Weights of a small mixture-of-experts language model, trained from scratch on English Wikipedia.
Size: 13 layers, width 320, vocabulary 2048.
Training: a variant of SOAP for the experts, 310M tokens, 9452 steps.
Below are experts of layer 9 (counted from 0) of a mixture-of-experts language model. Rows are named router (the router's row for the expert) and show model dimensions 192-255. Each number is 128 + 32 x the weight over its row's rms, rounded and kept within 0 to 255. Numbers have three digits each.
After each expert's rows: "mostly gets" lists some tokens that are sent to it at least half of the time. This comes from a sample of Wikipedia text that the model never trained on.

# expert 2
router:084150136150116058101118176127111176139146136085078170157143121144109145125127178142093129141162113146104145180141121161096098050100111181136089140083139191124116206123099071132142093139115143
mostly gets: " ", " un", " f", " inter", " Un", " di"

# expert 7
router:155059062064070126117150151118115175156101159092105167150162116089171183163141101125101157140101097171147138174110133140083122077107191194150114122167182127186077188094151095136130193123146125
mostly gets: "°", "′", " (1", "(", "″", " ("

# expert 5
router:119080104089135095088098113123164121120145177050095130108104137109097139135138097146212138083150067119142150165146149178099152119156135110133118160139161166149119118107126117129136171153113129
mostly gets: "|", " his", " and", " their", " her", " or"

# expert 3
router:153111084123133161112141126141153171108118106075128150113108151124133123072140099168081089107164109124156144161154117118130090133191116099122095109097158116135100138121117124069162163174159118
mostly gets: " had", " has", "í", "ć", " have", "á"

# expert 4
router:114105130093129031100122118112142168136172184066099124116141091129103136171186159167136099150183130116137094131108125168047165116152170092130101118152161141121176113120096092076183171184152059
mostly gets: " pa", " Pla", " mo", " bo", " Da", " so"

# expert 1
router:112102129128134087118112165120156157143141168119137212157134120143120195087153176169111124091141062116163120131067096183106153138194143125135131072068193098164106112109080164098115146125094149
mostly gets: " New", " May", "In", " John", " In", " March"

# expert 6
router:135112142156148088079094110164126137103120151115105128112056145108094133155119130153120177118173155123153108167174131157101132129145121140171124180139115106123113182125079065103122167153109062
mostly gets: " E", " I", " it", " We", " U", " we"

# expert 0
router:133099057108097111108107198164123146113159191050160113146143097179127161115173117103116136111134081169138163133107122137105138116167122109086079092138158109158118232123143076080149139118133117
mostly gets: " film", "ction", " work", " game", "ition", " member"